config.yaml
n_layer: 9
d_shared_expert: 0
norm_place: "pre"
optimizer: "adamw"
batch_tokens: 32768
train_tokens: 233600000
Below are experts of layer 3 (counted from 0) of a mixture-of-experts language model. Rows are named router (the router's row for the expert), gate (a neuron's input weights, with its number), up (a neuron's input weights, with its number), down (a neuron's output weights, with its number) and show model dimensions 0-95. Each number is 128 + 32 x the weight over its row's rms, rounded and kept within 0 to 255. Numbers have three digits each.
After each expert's rows: a language model's description of what the expert responds to; "comes after" lists some tokens at least twice as common just before its tokens as in all text. This comes from a sample of Wikipedia text that the model never trained on. Tokens count by the router's weight.

# expert 54
router:108078145126081102141131114152193174106062161087152143096082170131110110143135142075156119140075140126105130133169145168102126135148132085122089130071152123202196129148110168146109149075134169143112143108131125081184110213194147093091165144139102160139117154160148135159164157089120094120
gate0:085139130133144115155166073076099100144145099153070175132131088125169127068210195146120151133147122093140133141114134141141149128100154108106117107150047132129080190101110132173122150094063163125161126120129091095145161034147171136173121113125114126192119141098098144100107120110163135077
up0:141154125145142102168106152124104066120098114055114129165130086077115128167158181093131165135121149085134107122122137078141104122178105050164103156110097099153063105115083139159114148074116147120155152175086138122097106112126144168071126103192183170191132112142135123139100143118114114039
down0:155168120195117143096055131139048106174107144087118134159164125130107099154084096128136109091147116165101138115106090103152102082130155109211124124097178158112166127107128090119163114131132081080101129152063096173081170087077181118123105146123106121086121107134121180128095145190099115099
gate1:149086129131089105132157114114184162135124129121126134083079145093132136183139162113140160160125165076139102159157185181132152180150114090139073101117119139239116127086113165157136156073110172152145137109117120100111091191177091080052139097111184126081128135155159124130125155118137119165
up1:207110117129137116119134085133156098118084124066152097098092162070169130148115154087172104153151149057135123175118235147117142137129104112122102117084115122189113082108128167157107136076136170118133112110080151151097098192126148103068188155134120160124105127156179136124141178128148118119
down1:111141105149125114169132108123123128137127132117136117133101183134131115131127160110126136136100143145097118154187113131128146093143136096108119141096101150103129113128129139141129150094142160122097135120000136083139148250155100095127158129129164144145121114167129131136122106104107138118
gate2:119127131177189116068132147096112131141127194122092129090073175138146133189116104123135061170170159114140114139160130118152173140123148088074053109127147161138141125066140110138098081075080137071170107108118124122142114180136143080099102153114162158069159151115152109159195143136127111173
up2:161189067129123096138069109136102162138059122138128116077143143135155130139095078147094068099112117168130159133116162125172094176181126118115117209114104172056104109146110129111149122102094170110105101197120088173151127105122078133118110124120116139159160090185139065145089092171148148135
down2:093078184134133072044116128163149107066165117144169168151129191140109121138133100154162134148137162143161092120135072101103090115169082192162183160112121115143113122101122116140123130170153110122134142159227118099084091091123085146138170103120115081094152128091104152148179084154124136114
gate3:114174132112108087067138152152168140163101142093145152139173119121119111193100134144122127097109119071143089105126141179095144219146134057167066108148115194186070169124120156149163108104161162170114126140111104130143102199089140118101141076132133140116132144194124139137111080172098144151
up3:122163139122115116074179144127106102133138128114119101075178101168155145165131159161115152148116092092110146119139094123037075136190117128167148091125121178194072177199149117129126136136131093107153205171135111101140132141078143154128129104132117178135128162201112142157185169107123095169
down3:114149125144159101178098152137134059131124153098165119136199169109124115110168065127133100102155114119116089084119130144130180157137140129120093129113072140120108095105160118098169118155193163131103100147224135165124150026077166126127172130135125093169101158091118105149134078177134174138
gate4:115153144122101113123160120107081104147105153091120110126111110105142178111162119109167085123040116152075119122157151157083087177106137089184050121090157129143144043155116117116099128113094186123149160135132071115091141107139158141078101096157088146097144088189136116076146160143145172070
up4:127097084069149200144166112101144125157167079142133128115165121124106108097070105109068134127165126126133105136099131133166063080094126096076166139126131171133112144122159118100119171159133135114142047178147142165101100077125081117128125126146218119139177126130121075064125073166145110169
down4:139177124092155096155133082143094060139099086109119115149092115141126167088128134139118128161078120168140109086151116164085070148105131110138077144089096133105162102144111128126111148121060137175149131182228118144052109150091123127076089170201076113115094170151138096128117143110127094115
It responds to: Sentence ends, paragraph breaks
comes after: "1", "2", ".", " |", ")", "=="

# expert 11
router:122111147094084137132111129154170149096059167077164118117137168132131061109117114111153128154133117172089084108170145134075116114155135123074114155076115151210214155209134161114097131126128126150097123162171108105184054135168160162142138154130069148145144151121129129181126142131158117108
gate0:079121119137141110139109149113125116108116111133071153087074132141147216128146152120089149140136150051122143177109125118117163150114128086124071146155121114116046219081108158182137121147124159107152131155116174123144132059187151153132133080128129140144140081137131156100162183132187146064
up0:125126127149166064121119152135082035110076138109133112168162147080140132166179125083113116106127114138084130105143144051098145123113113137139121151095081141049093120152111153124140135152083182129126127130098159175090154082107168113133145131143180178186137074121135171148121158133110130037
down0:135173123095128084151058137084083101118088134077140136158126177120114124198093070108081108150144137076074114136109115115157109086137138071183118143124177076068138121081112114185093125135120120101122109106037110146092123123127137141158176110090126141129145101088152169138189146141163156098
gate1:072108120099123105100188085142119140123157136143097139057085139116131134207089138142155150156150157088106104094178141162111152183158155102156038096119112128176112140077120139137172092098064132153133169155143087136087115159121099088100091092118197143079132130182141080124113138134139121157
up1:126096077133150113118148121126105071150105117093075091073130135073133163122095080094165060105146140111111114119112206169117126147151164154136086119045084195137104110096106124159135083109139144151137092146104143155075133169072152126097142162112093157130096129224146130131091141136168134134
down1:123144089120140082118132104079115132103125127109155174123136197167142147135150158134124098186101155096062104170167101099145127109158125147093094150084097135108145144118160157141096167097151187121074117104000138051129150193126114093131113115123167129117106116152128120148123102134085119173
gate2:076182103137166136070128178088058136129172131103139131029105169127124181144107127185122063134126134102132145179161143156146172170101185103088120084104143136134126151079132135122079106134140128079136134083156122179118141139139098104116046165134113135106115144119081164166108117146128118168
up2:111169140139098087103095141135148140131030099129117114049094175132136154109110073156124124109096086148118124149141156133111126160172102157118112141115117118164080089111105194080119113082184159146147077183115101154135091131175078114100129138152101143181138148148129038122147083179161145156
down2:113149154122070082099107174127194123073132105131141170109154154102137126147154153144166113162107133141195086147123120100159135106163102161127166179089109130130065121127111168143108152219171197082160093068159165080123093127075164160158124117097158094095151141131090109116160104149106100124
gate3:098170136108089106098122109096167185155101158117109148124201111081111098161117135174112165082123068093154126134174159115118182164178109119131084114121065073141074150095111114131140115110089164135101109088102097148139144149071127163117111066105121147110049203138112173111147128151096139151
up3:084174150129091149137162049138142119110125164092094112106172144083134125156110084127085125168068096087142195114123167139093100114122138134135133082158097156166094174179113089104087107136096152158165126204129111173106127123143156171161140123137172174126131179171135103180182182095117127098
down3:120177121154134130202127145172202163106091090100142100107171209108087129158179156086157122104168111131121116134116173154103138134132119087099157114076074099102117135136123115154193136131135151115108131174143150155099159113097099109113180090147115192124094176147152079149143180160058158117
gate4:163120102070138151148122098072089124164106127119042159145128096102145155107147159116149088129039141141078094131131135139102125145082091081145055147121103139166115080174090112114078115092119211114133104125122124130154127117175174114076085100155114128104181086150131137074152138148104151094
up4:134076105154126188084187091143163167078117134118136172139161124134130151134135087101121188094143168127113167154147147152096044129205117096099186111091103187105105123107157122112114157113107125127128124160158115131117138042126120167127156088130188108119178103163124145080110120107140174064
down4:141186122136146156124136119103102062143069158077144104120122150131221128102145170109115139183117124102122134095145116134095110174152113181141108167122123139133161072137104132141134120132128166189138128134211148127068092093147105122112083130217096166110153121137149195124120190161168114084
It responds to: Mixed, tables and nouns
comes after: " | ", "; ", "–", ", ", "-", ") | "

# expert 37
router:110091157104110156121131127180174153121047166086141134127149173172148081129107122124139134128142108170075104125159128129076123099134119116087126137086143145201222148223131148131101130120111108160093120152183115082165065146170149142139132153124100144106177146127141110192150146125183106109
gate2:126151113171177156033152156074142153106152163148080162052093149139120169133153124166091081162162150099115130149163191157105131166127143127087080102172172167143116117093141138138110141100081156037173111125136105137099165151137137128093068187082119140106133144127106139155099112118128133118
up2:152143071135060090133031134116143187168070123082133120075095137148158113080095125166146107095122131190155145132122183171108113157175142154155135154143123140125053147154164141066134115145177148125124066113075169127163113123136099108091137116157125095129118097138176100120113103173097143148
down2:121083204110094114067121119134195019113108104161137168126122148121107122142143155123165183164147161127172088147088104130128139142165066165146188160054133119153122142092058117136143135171117126141154113155137127071067110128143121119117108129151123079128149131124085141104154100167119145076
gate3:078154154098111145105140088119090158137133168126085161131177097163150115152134132136108170100144080039138151137107142133087145183233132097175108108086127134157092176083126139160159118103120167154099111127122088177138124167054156129105148084124098155110083181155106154142124114160078156145
up3:156176157134147087136144102131142118069124141106103069117150111127186097092137117146103109132058134073136159099102144145059137119138147115155146096161118177168083171151143143124108124103137159115180210228138098120116155131078152136143141084139201143126127168181140124187128172100114110125
down3:094168084130155172156129184134180165145092110126111131108172199131118112117123075077124050077166125140137080154137132114129190147169148133194177118075123118127170135127135155064188071143184139122088129145135101120112176169081092116152148109140125135131107132090118104158154141164145166098
gate4:138111117092084145145175122112067152146119126118114132173115101066140177104162139117127089129026126146108072142114081149052114149105110113158073133114152147175135034153093086080114097147117167141133123125138076078153141103154134125061100114180097082121131122130133090079130121117129141109
up4:131103112153122182137203145123154120140118090068108183137146095128134088116108099123132114133142186115102164092127175160172128086145132061081189078041150148131104168108160153142114191095093157110180118167184117129106114070161099154124125101113175123103182096165103122126104105110143142114
down4:118198072117077109114152140136104059133098111088131077122071079163157153105168154158070078186100144134165102061138125128083147129113100139114122146130109145130120117115122147135110161115152135216129145147219118147096117146104104133084077148205154128150131111132112156131126179157147120089
gate5:135091139091145177090166115116155173060094157105125104132092099178133127174134085151153135122129157136088139183162172122149106112143138151083108080167189160157148151147146146159131127180176183137165120078137105083205187139141119116102082109079124162093133138156104091122178099171146083112
up5:187154084087103156092135144097133132122190080169108150116115087133085101140160103158083104127140122119162147125125157178176129110160111176182143075212120150138158081160123135115151090099161130089123152109124118170115184110158186110118135167140093124090107227087149112095129140109111143176
down5:126090154186152124095118139133154197123158112139196101141117189150100105119099174076120127185146115153172144148022139096155131152076128181150149154111090057165143143084124136118102102137129163071146107108111127116129114209087131124130145108150134089103116119111144076079115085129111157108
gate6:072157225176137155103156129141149130144127129144046184077132072155140163157133135177140197122151129115142121138148105154149214125121070129099078123110087179192112186145148140126137164122105139133130169106111089102158123150142128114117140118099072117153204134131155157136146137093119119141
up6:123044119098109111111161164128130111152085102194164142141132147161127163173150117139145152070105144131063099052155169072118093101171164101138128153167118092153119115103142110122117109115110191132172095144174178107139170149179162155080123077127106138122080132153124129156115138100117057071
down6:099119120122200135121114130143078198087126101143061111130128141198111107161153139141122127157186141093155132092116096097120159099138123062086107129162079133095151218079116116114189169136094110187124108109144157078171145110123120110112129091136160148103121168160119182063128165137123156101
It responds to: Digits in years, dates
comes after: " | ", " ", "–", "| ", "1", " ("

# expert 33
router:153093093146117095118133157148136165082135121060169111121110185124117124117139103138138150108126111152067075075163136133047122149123108065151097179083152136220214120131129152091113150129144106116131141184161103118158121096154121188110105127199077114103128133143107080151135166132142145098
gate0:130126117136097083138163145027157137106149087188070169123101095150165193097145158130125147159157145114165102165128174144097176137167076080151087084120164124108106193033091153150138120098076132140131113124115135131136123054152162143130132117130143124144119129150144109107121175077107159127
up0:150077153142084120142096164153085138140118161109152088150141089130097107216137136085138180118135129124116177140139095098083129142184148061138119147114131147102066145124128162156150086086120173087153131140092136137107137065073146155167185110075188157105117098107110138113073123098161079072
down0:164139138117164149106067110174060131073092206115098145120104171113108178127117052101098130126152070140124138162143099125126142150165137147182110121078151149084138142106122118110161133082128097137065161111068113151151124164096110112171167160086078088061133126095125153131176150179148133118
gate1:123130170108116147091158126143117143131156129128114127090053142092149136196101139129148129156157144079116139131154131158136159200146119120158005100098163147188089143100110122146191121072097139162154140119137111119107115188128122085138105105114160114045123142142146100130157148153190130193
up1:123125118153142156065132124141110119108089112110100093088121181117127132136045135084117056132142150059054139100113174099085155180160169161109124123072165210163119101164142136187147100107168110165113112100117093137122160177122112138145164143106083160166132118163152115094142130140188138145
down1:069136099141146079130109086108122144096170136139140131194144231133172140152109171114140142176087177146064107169177086122146139097140111132076087156075132169095164139161150128088128093104161164148082137129020112111140156181146107158118110116136166124144129125135116113127121094119168126117
gate2:149146117165174109082172185133114170113182187119158110074114159140129130135123075144161074130153154068208144139149177128106130118157122106107122106138139196119155127060084092109166123143096168098136157119138120156079184104113135117141092165148173131060146083100117159147107119114172103175
up2:138162145176086073137095161109143159151043076101173132147087149143093149142113141147103063136085112162134115081092101151115112110100162142096164168169147198107102097113108113097112126109201151123148169183120095153175113087194116114142140131137142108099192102099115080128139098119169127087
down2:162098117128080111117183079125141026121126130157135111134170113070124129125135178111142169191117122077167145186140099167104088166144113149107127163138102139096132145090088125153116113197113069174093160144217146106104074144089131072147155128147144156125141161148091157123128122135091092122
gate3:121170157076145125123126102123151139130089098082143173100192104117115129195125092168124147096134073104121132134156153180098102230152096077169125127134112126140115147122103093165171140142118130139127173183141053088087161167073148132107148086134128144134099161143075145153146090180109188127
up3:115145176083081154144169084129120160080093102094104110118145098096126115124095114175101181154060158105157150064123139171094084148139092081159115115120126174149091138137129148124137195110116094110145185162154092098118148143111151159120123087124151142170096163193073111180167180167093125177
down3:153155145124163117157122120123204112124102078087190194113181177104108184143120169116136138119146145153095133133120145121130146104135121134137176078159150124083130097103115133160172142102128115117073115211165064070113122109089133105123230103125108151138132154135086113113195142154095109172
gate4:169150132107153119159172137086074143184105138131095140157112124104104132109168132125141074113093147161100129127170088147054125169091098065156069100135139124179120060135076121096098125148095157133155128172122092086118134066151099110085097120174102129100133138132136052094134130158126208083
up4:121089094170088236103152100178168160127193114101148187140162093126205097103092123140104166125174124132114105147132162139111105134142098055093166137099119160118092130145171116109113134092100150122084085139151119163123157095127132129152166108099201112134166137151140176095145094140169138172
down4:132148108128115090135176124151176115114128132102119097108122141147154165100136182123076158139099082113155118048105076164137123176151095107110106157109109149070114106147099137112142121105088137190124151138232057132111156120069114153107071114214101139141137193078152126120162129153121112111
It responds to: Word endings and decimals
comes after: "2", "1", ".", "6", "5", "4"

# expert 3
router:072086110076116129151175071112143149102105144080160112129100172096135120130107136162167074120107073155116101080163126132130157100160126098143127100109149126170119129136131109087134162079114155199104066195159143110215050117119168127116127140109111097125177182159148115133170163088161115112
gate0:060094115145106097178191112103143066096139082084090154130117126146207144107133184168131133104084144082146128128119085143115141143128105126105084098144141148122108135092085162161127160126134199165179114138117147122148107084115143090116150076130146076118141124188157126075111154082195174083
up0:148114078116153130124144131128107084099103111058093163152177134061152155173154149161119159104142163148088084093155122084087113124128120140140110190074124145061119113080113147118118210111071174112161108154084141148128097063096135091147160173117109146141107134132128123107093149099115148040
down0:140119089099130102132085126160071151154085180130145140113115159105128148106133034124092058142184116160099183131155116118095087109161180166158146172075115092165146170117194089130099136122133083051118110097050113137123123135165142107159163131082078157111122150138163123143162124135139140136
gate1:116069095131119129140176102150137169108198133122123129092096136112118130192085107121148125147127169107117071110132128139116178185163140117187059117145111177207131165105108138175172106120121129111116158148136097103066113163115078087142120075120180125049154115167164090112110116119145151182
up1:142131119137153097085149113158120126118140126074166124098130127054157172139053124109172097151101109050128107117106211108106124152152170165145099108136059210149110096088137106167131062146137135134078093170101152141089150177113144107133169148115113153119124127169191130130144154118163180133
down1:107155107144131123128119074136150091145116153120142124151111170150143113139145172119094138152110168141088115151107125131162147123114136131101077128080108136091105112133132141151136120086142162146099109137000127083139166232177100083121154160138140120136108100154133133130113107120134138149
gate2:095080113190152138079116123063136112129094178114098146121083178130107150176177067133114052145168130101122162151204135138188121157121175147150042131151131121123114079065130074113120118068101140091145128127124140113126122147118148114108089175136124111073144152102124135114081140109131122179
up2:160155069135094072132061108111113145119050133105148134090101119143139132128088126129126127114129140159139089121122205129153095194141053138109157149057097123142077157118103083124197114113139105135143132174111090196130146125137080128117169153193128153135167076159148144142113072177126137130
down2:109080149127138067092179108130121115077102121145128136118148215126135149152114121065125121182080134151157132125125090115142103145125057082164199156138128080147140117103125136158128148142186099107100086146205148084087124034121085156138153107119144132135184132088157146137161125125102079132
gate3:118181130112091103055107102140149136158089154139121139137172150092097103170148096190133134079110096077146136103119186139145101194189109093130092099087132136152117187129101115088199136156125144097149120183125080161140142178062161149099115062135145160125175160160119142124165103152111160126
up3:079104171135090170129187109150155191119143154084112093061172147102126111158083139163129127107093149116131151085128157156051085150162168171164131104123146155154144106200107137084090119128133159086129142143114144128091116094114096144184123048118106153151098183193128101140130182122101109133
down3:135152154160145120142119156166136087113084131117093123129195144114094147172104113086049139076104096133028129095174100120110170195116149069145183092076110144132112105134149124078178136132134150118127099111148112139123131110052119096096121128158108113106134132095145106154114180219114119113
gate4:163115101092154123108169092116097077121110148095035151175107094108102143066142163105112124137083089164088108114110123161127088131141072059145079134082108105157123094141067072060129144109119126135107130135126067111097153136121148099062104098169085138117151126131111108065107157140088161123
up4:124103101128113224183137113191146094129095081102123138174135135125125126181098121113133152144160156111125140085118114084151036088131179059098142133113147186141096132106184162113117140096173174144156095122141145126141097100122073161109165082073180147112135157156125106086177091134138121134
down4:135192125108120179142185153126143082130096090066146131100107033139169157112140190163145102115148129164177133129106107159109128175101077153162162128107090164133114121130121109136136173158087105173121107130221118130087139169131168124113066151127079166139154135131135127116079147176081131089
It responds to: Clause and section connectors
comes after: "\n", "\n\n", " season", "019", "015", "=="

# expert 53
router:121067158088106135151133116169157136100077164089169124137129196154155087096114095136160143155115128162095096108161122120064130103135134103086115147075124149194209147170119146097101111090109128153112109167163147101210050148174151161126145153129076151118137150139124110202160128127154111123
gate0:104112129162106090138121103078123091139136110162108159141088086162166172067205188138109167135146157080107099134087119071120160138172101100134107104168119122122093216101127154195135129178166146085141147145139106107112143098166142109139092047138113088161184107137113128110140112143176166134
up0:134155071121190111085101151111061081172087107087161086151157104093135114144136113119116098091085125120115127110162155033114120115197115138113153143129101147086079148121157127171105140139098094097153178147118096195088118105142106138132109107193139156187135062111130149106088146102158162091
down0:077149076126146132115034105108120081113081148033123110130144217172102140162094058142083106174160093151087120115122104120181115111115141115186115122133135117116109136132170086121134131143137104061114105138054106172110120122138113139147116104098121118101169060135145148105150120161103133136
gate1:132092131105115121101184106138130123126152114132097136088101148135144131216109138149112111170149136090109094096168150141105154187173163120148043116130088176194108148072099116136169103123050114152125149165132115108098135146154121102122115089074203132070154172163154076116098155123163124170
up1:136180113141127158083149154171126097144084126087112135107130155120160150144078103136151047106111110084138087127121185138111121149114175134115124125042101210177123091099143112206125086133102152133140121118094125161079106176092123126121163144110067184159105114199147120123113108130181167143
down1:084168125138172098134130088128112139092122157101166128124135243155146132155117155133103114142100204154075123161164107091130111125164132152083129131095080172092137109138160140122126152097114168132064121128000120098130164168163061114124095136120146131086137113130131107136142093116134136159
gate2:155152091109148122091142152046084116118153165121152159102091136114130150174175073156110068166108156105161152072170162102145154138121174133111096114132195140126140173104103060121120088070111127118166143116151123162125146160099182118049097145158141151107161137093135163116078137122099104197
up2:143148145140070096096070085139169142135073104097096126108060156157163145145105133157153121141086119123126132141108116079151103178132126107152141182139128115141066100107113093089112168119160196184136142213109123132153090136157070130113133127137109120182137054167174094088130105193137149163
down2:083103154076107076077175147134147059096124101173120156129111144131118177118157150174144173165135093151136068087059058070131086129147155162156187164097106132150099144162087141097112128122129092124147084135161157120127129140117104175130119124136171122143181105156075105152198126144098092107
gate3:089151119145155151119138109122109156158142145059134173139165152146108123186125099172177147098131091131154121133125134139124125179156100108163091120139109132180042179121095134162160103081089154169111124158124092179147163171067188158074143062124105151095104152175116164087080091167102149140
up3:085183117133118103121159089164139145128114113107070089105167098112171140126114139175058160126066119115126178108146164108119101127177156135120126128158154154138121181168097086081110143137145146150146175192174083177084099122105151155169089130136201184120107168177117119152166168109098077153
down3:116134100153147153166063142183148120104083134137154126111182178147113115140100116093163115117167109111136137097138099139153152149118103141172144114079071121135116139096121171092193082133177158158106097159166070128061140119079090153083167107183096125134090192159103172190166117176108157142
gate4:144108106086151115114136120068082134154119175106101155170120092116130153114118144119132099124051133166103091141158148139055108162101078117136069143121138127163142059195080082090063129136123147118145091147137075075160123116166176107073093122138117127084157107160125123061177124116090116092
up4:101101086117078182125156115103132118123094022084146168140145132126142115132129133077088130121144162121143140117113150159123073114118128126116162121080148160067131164122169137101170176140133189158165123178148152150133083067124074163130123126166194097139167133198142131116109073140172164081
down4:118199111134141132123182088149144091123126167110120156124135134153214109107137143184109133141123127103138142067201105168159154175132096116107106160118093120112126099124105191150116122167095164162133112129196046097104105134094137131108043123163067108130176128105139163076159148150145144096
It responds to: Of/for and capitals
comes after: " | ", "\n", "\n\n", "\"", "% | ", ") | "

# expert 5
router:126095130097079146128124098180150165092059149083154136125144185117118135106109106095151147134096094145088109136171157133101123147173122080105162136062126143199196136205114149114125124101147083151055089185194126075176094102154153154140142131159120160131134138140120096171156143102170123143
gate0:117146125144111145140136152091155102163166089174096134139066128143174122115146150186146192150146120081146109166099168154133159125119090080111121084129093142132099218058104123169144131125120180142190097144130107158141154080143126094124113060199184116178104139104130170091086108104153153113
up0:120164094123160122161094147138070047124087136071159085146156111128105117183173143085067158111166175109122126142145128041123097125158157085119123150124080129145066168114096138151141141146133161100162108150101133169069114100129084119136126152150192173169121106121108129124051151146083129102
down0:190156144179142085148037122092103121148091153032116121153116171107127163123128038092107072114118122124087151073106091116134093084127175123129108139127138103107144123097147126117146078104122104124114132081080137141121096126079147136159171093119130111100165106133183118111136168212107126136
gate1:115089105116128139114161090130142160124147120130091132070085137107117137197069123143149114143152140081124128111145160161108122209143107073155041076135077145184091147081094099143174124103115143139111146162142094125102139170102145095070112093132218122100138145152144078115116131100140167191
up1:160097077166176195077139104160120063136085136072131085106126130102136152152090115129167043120170166079113117086131189158107122165106151127150065133088115156184096149105121123183089108129145115135110140104131117169109172161070149123127158146149114149128127137194176110120106149115119160177
down1:104116138142145089154147139079148138119131121135146118142078243146171095162141188097146146183122142134077131200140086138163139087119141138083090154106139112085142129125138146119128134120163131140139093125000118095135112190110120140147161152149178147131102181134149121148147124121108142111
gate2:158140109138168111095125141044057086129178146133082155058094191139136164138160127129133071170153147059163127154154128098141148121105097154096112150158117135082099107080110110139107073089078133069107145132146123147104145127112145100084075173167123155092141142134139177198114141124146092151
up2:138150056121086101114080125156133170137085116139168084121063153153127124125112074124180149105158111136106099088105145101099117129124106145135127157159186154064111119113145097151185127111134162159208118164144045160150118103104087051151131093148154147153165110146151157056123098159150139104
down2:085064141096102133073118140160149136074168103121160125125135170129111138161146152131137139148136120132163156140121020105148078101155085146172166221143166145158133139117125140121119092160126127183101068148175152091125124122122129089109220105151133087097114147136120123089148062155103105161
gate3:128165115119110172111103158151167198115126098097090216116169165105069119151153141112151173093113051110154158103079121162121119190129124065159090116100098137166083171122135145123170116075078159144135165147131114152114160158091140125109132081135167126125111159143139145088113062107114159184
up3:150158142144087173132176126169132179114117091083077150097174142102111135078129171127107156140081120112114203110141173131088069115175148133161109117101108155212089203141139138083092134123150145146131155192111146152117153157139107157124119118169213136169107139158127078140125161110132097171
down3:102143137111111113154137136190119136146112091097181139088149181119091158121115053098207095156138121141146104148055183085109171116125145090145160096093095130180144099160136143139176095185175120108128134177139082153082144122127154117135206135160110150096085097092095132102141138131114174180
gate4:126114114078105136137156111100085120162097155105126139143103145084126160078134176136120091116047130190098103131157120174124077124081084118158038132116134144154145049148106127070119118125104164112134098138125104043134119158153129097053100144202106112143114137168135086090134100112149151142
up4:118067107125107173168213098155145145110157080061100175117173127145166096137112071108129187140127112147117129095113109122078072068136116062077183109086137156125140177117169121128119172107140153122142124139167136194138094053130126149133137111144199125111152101141151162107132099130148115118
down4:151166113139092110140171144157123132117096083128123044127044098163138166119105143166061140137090112117138135090148099162111127180104077111112106147138108143174111110151113130070122097127107128218136130156224132100080134127089094146100085118188107123111114143062117152139134138188129108114
It responds to: Digits in numbers
comes after: " | ", "–", ".", "| ", "1", "2"

# expert 46
router:108076167123130148127155126106154171096072154093165145114137138139154088134117121100156115155114115114114091139212166140099123147142154104086108107079100162194173146148092157101120153074104162117076105150150128089190063168197137096115130147138102205120159167155146122167135148066173107132
gate0:092116092186114112138178097049144112141142115156109152109097122175175182108158176143148166177145156065158099183113142132092143130146130070112105118172118123143099209077108178173116126128082154165142140172113111110152137076137199070130105079149122132139136121127136135146089177116136157115
up0:146158140167164086140115139109104122126051126058121090151169114153149114156142182096137147125119111061131120135151141056101139125153135105115125138098084141096063145157124146162100133118117157093126093199095155155115122117120147164144141067106176188187139113088112114147115139144089122016
down0:153173145120139164129083160164098162157100137034144115151155119124135143128091062081068099123112087134101163115107107165145123073108164102196156185099164097156123105131140117136101136113129111090097108123094140201102149127069131181147177144172161139152159101131170166148172136147079084122
gate1:151103141112111150127167115131152167125170114141062137100108134138141142197141129141145149146123131079146095106159134164134157219145126088152043070113097148203076147126091107161173139096100132159119118135135096086107096177126141097059101061106204125070131137127128106109107150105130142156
up1:151135134108161161069140106154135099110138095096085109133109159124173139161103156103208078143152130075115098107099182122124162198097152111151063088078095138193117099133117098173157108100111103126104086137097129151093073181072197157086142115132104144096137149125147099109174159125128167099
down1:111154090149118122158145084116123111132111146110138105132091199136146102131138155109113138140105151126086114160174122128132148089148126087103091140073104149115140114120126145145134136085144159132087134121000125072149157230170102088140141134129150155130112122163120135128123094135123138118
gate2:110118158167146107055136160077117177138123141145072131062069189138135152179127111127127067147141184092182134153141126125115141129132131095103064116130171178147098165065095162106095060139096101092133135113123159112135143177133141066100089130132147136080101146106146147155156161137130108191
up2:110203108134102103104037127125148133159077097143147093108119143137126129104108100165100094135096136148116100129114195136180079209146129130140107152103109149081119138130129141119146114140133153131174058188109082172155118132125043102100147137113099158133150081173138075137157076147171159171
down2:094103204118114116090150159176169115068155089150137160126161229128126145137139110125135144148124117152148110115117084106085133124161090150192203177120099129125104116124105100077142125184153109098141127139206141082090096083057097159140173104157097150104128171114130172133139149122115099127
gate3:080168147130141121082144156140149143133096138089112148109173137121139115189106128161136090075129122070180125101139135182118121214153136069154079117116101154148054169077119156154184109103149160140106126156117113156134117175103143118106120052107127147074117175156119083151164102183083162151
up3:156131114142149110134170136144105121094144140118102091107180110131170138137101122178130116107089110122121145121123138167047077165209128170133132150139131226134092182159168103067100142179120136142173134192129133123115144117113085177139135029099117164109139129189111113153173161119139119140
down3:107130144161124115136088162155166119108062101116153144135203190113149133185139115117134088102092105102123112096099114134162191168065158139098153127080116141121123136131120111102161131137144147098113094127255117122143119041111142115103128117150143142150089145132105118162144111213115149090
gate4:156124147033160140144080133116090145109130148141087114133119118090157163094153144146104080148084122144076109103154126153111125160072086090149033158085125107151154101134106134133122095127125168112174079140136057097114111114142137044104088102153115131101178134106133106050133158145111156078
up4:156088094112106198148205084141144110111129096085149135138144137050116102124089089090106140110157152146114116107125139147115042107155155088106190096105144193118117162118155146092121181164152152154132136141145164125083134089132049173094144125170192108125088104155137086088149121137155139138
down4:114213104139126116119184124128075084154119153094147116129092082107164110059125122116118150150097142115153122063168130110129115129073104112134135135136081112171151109144153108163133153120082113161148100109148176113060075136149115081086096150198107060114191151076146144086131131178088144090
It responds to: Line breaks and periods
comes after: " |", ")", ".", " |  |", "==", " ="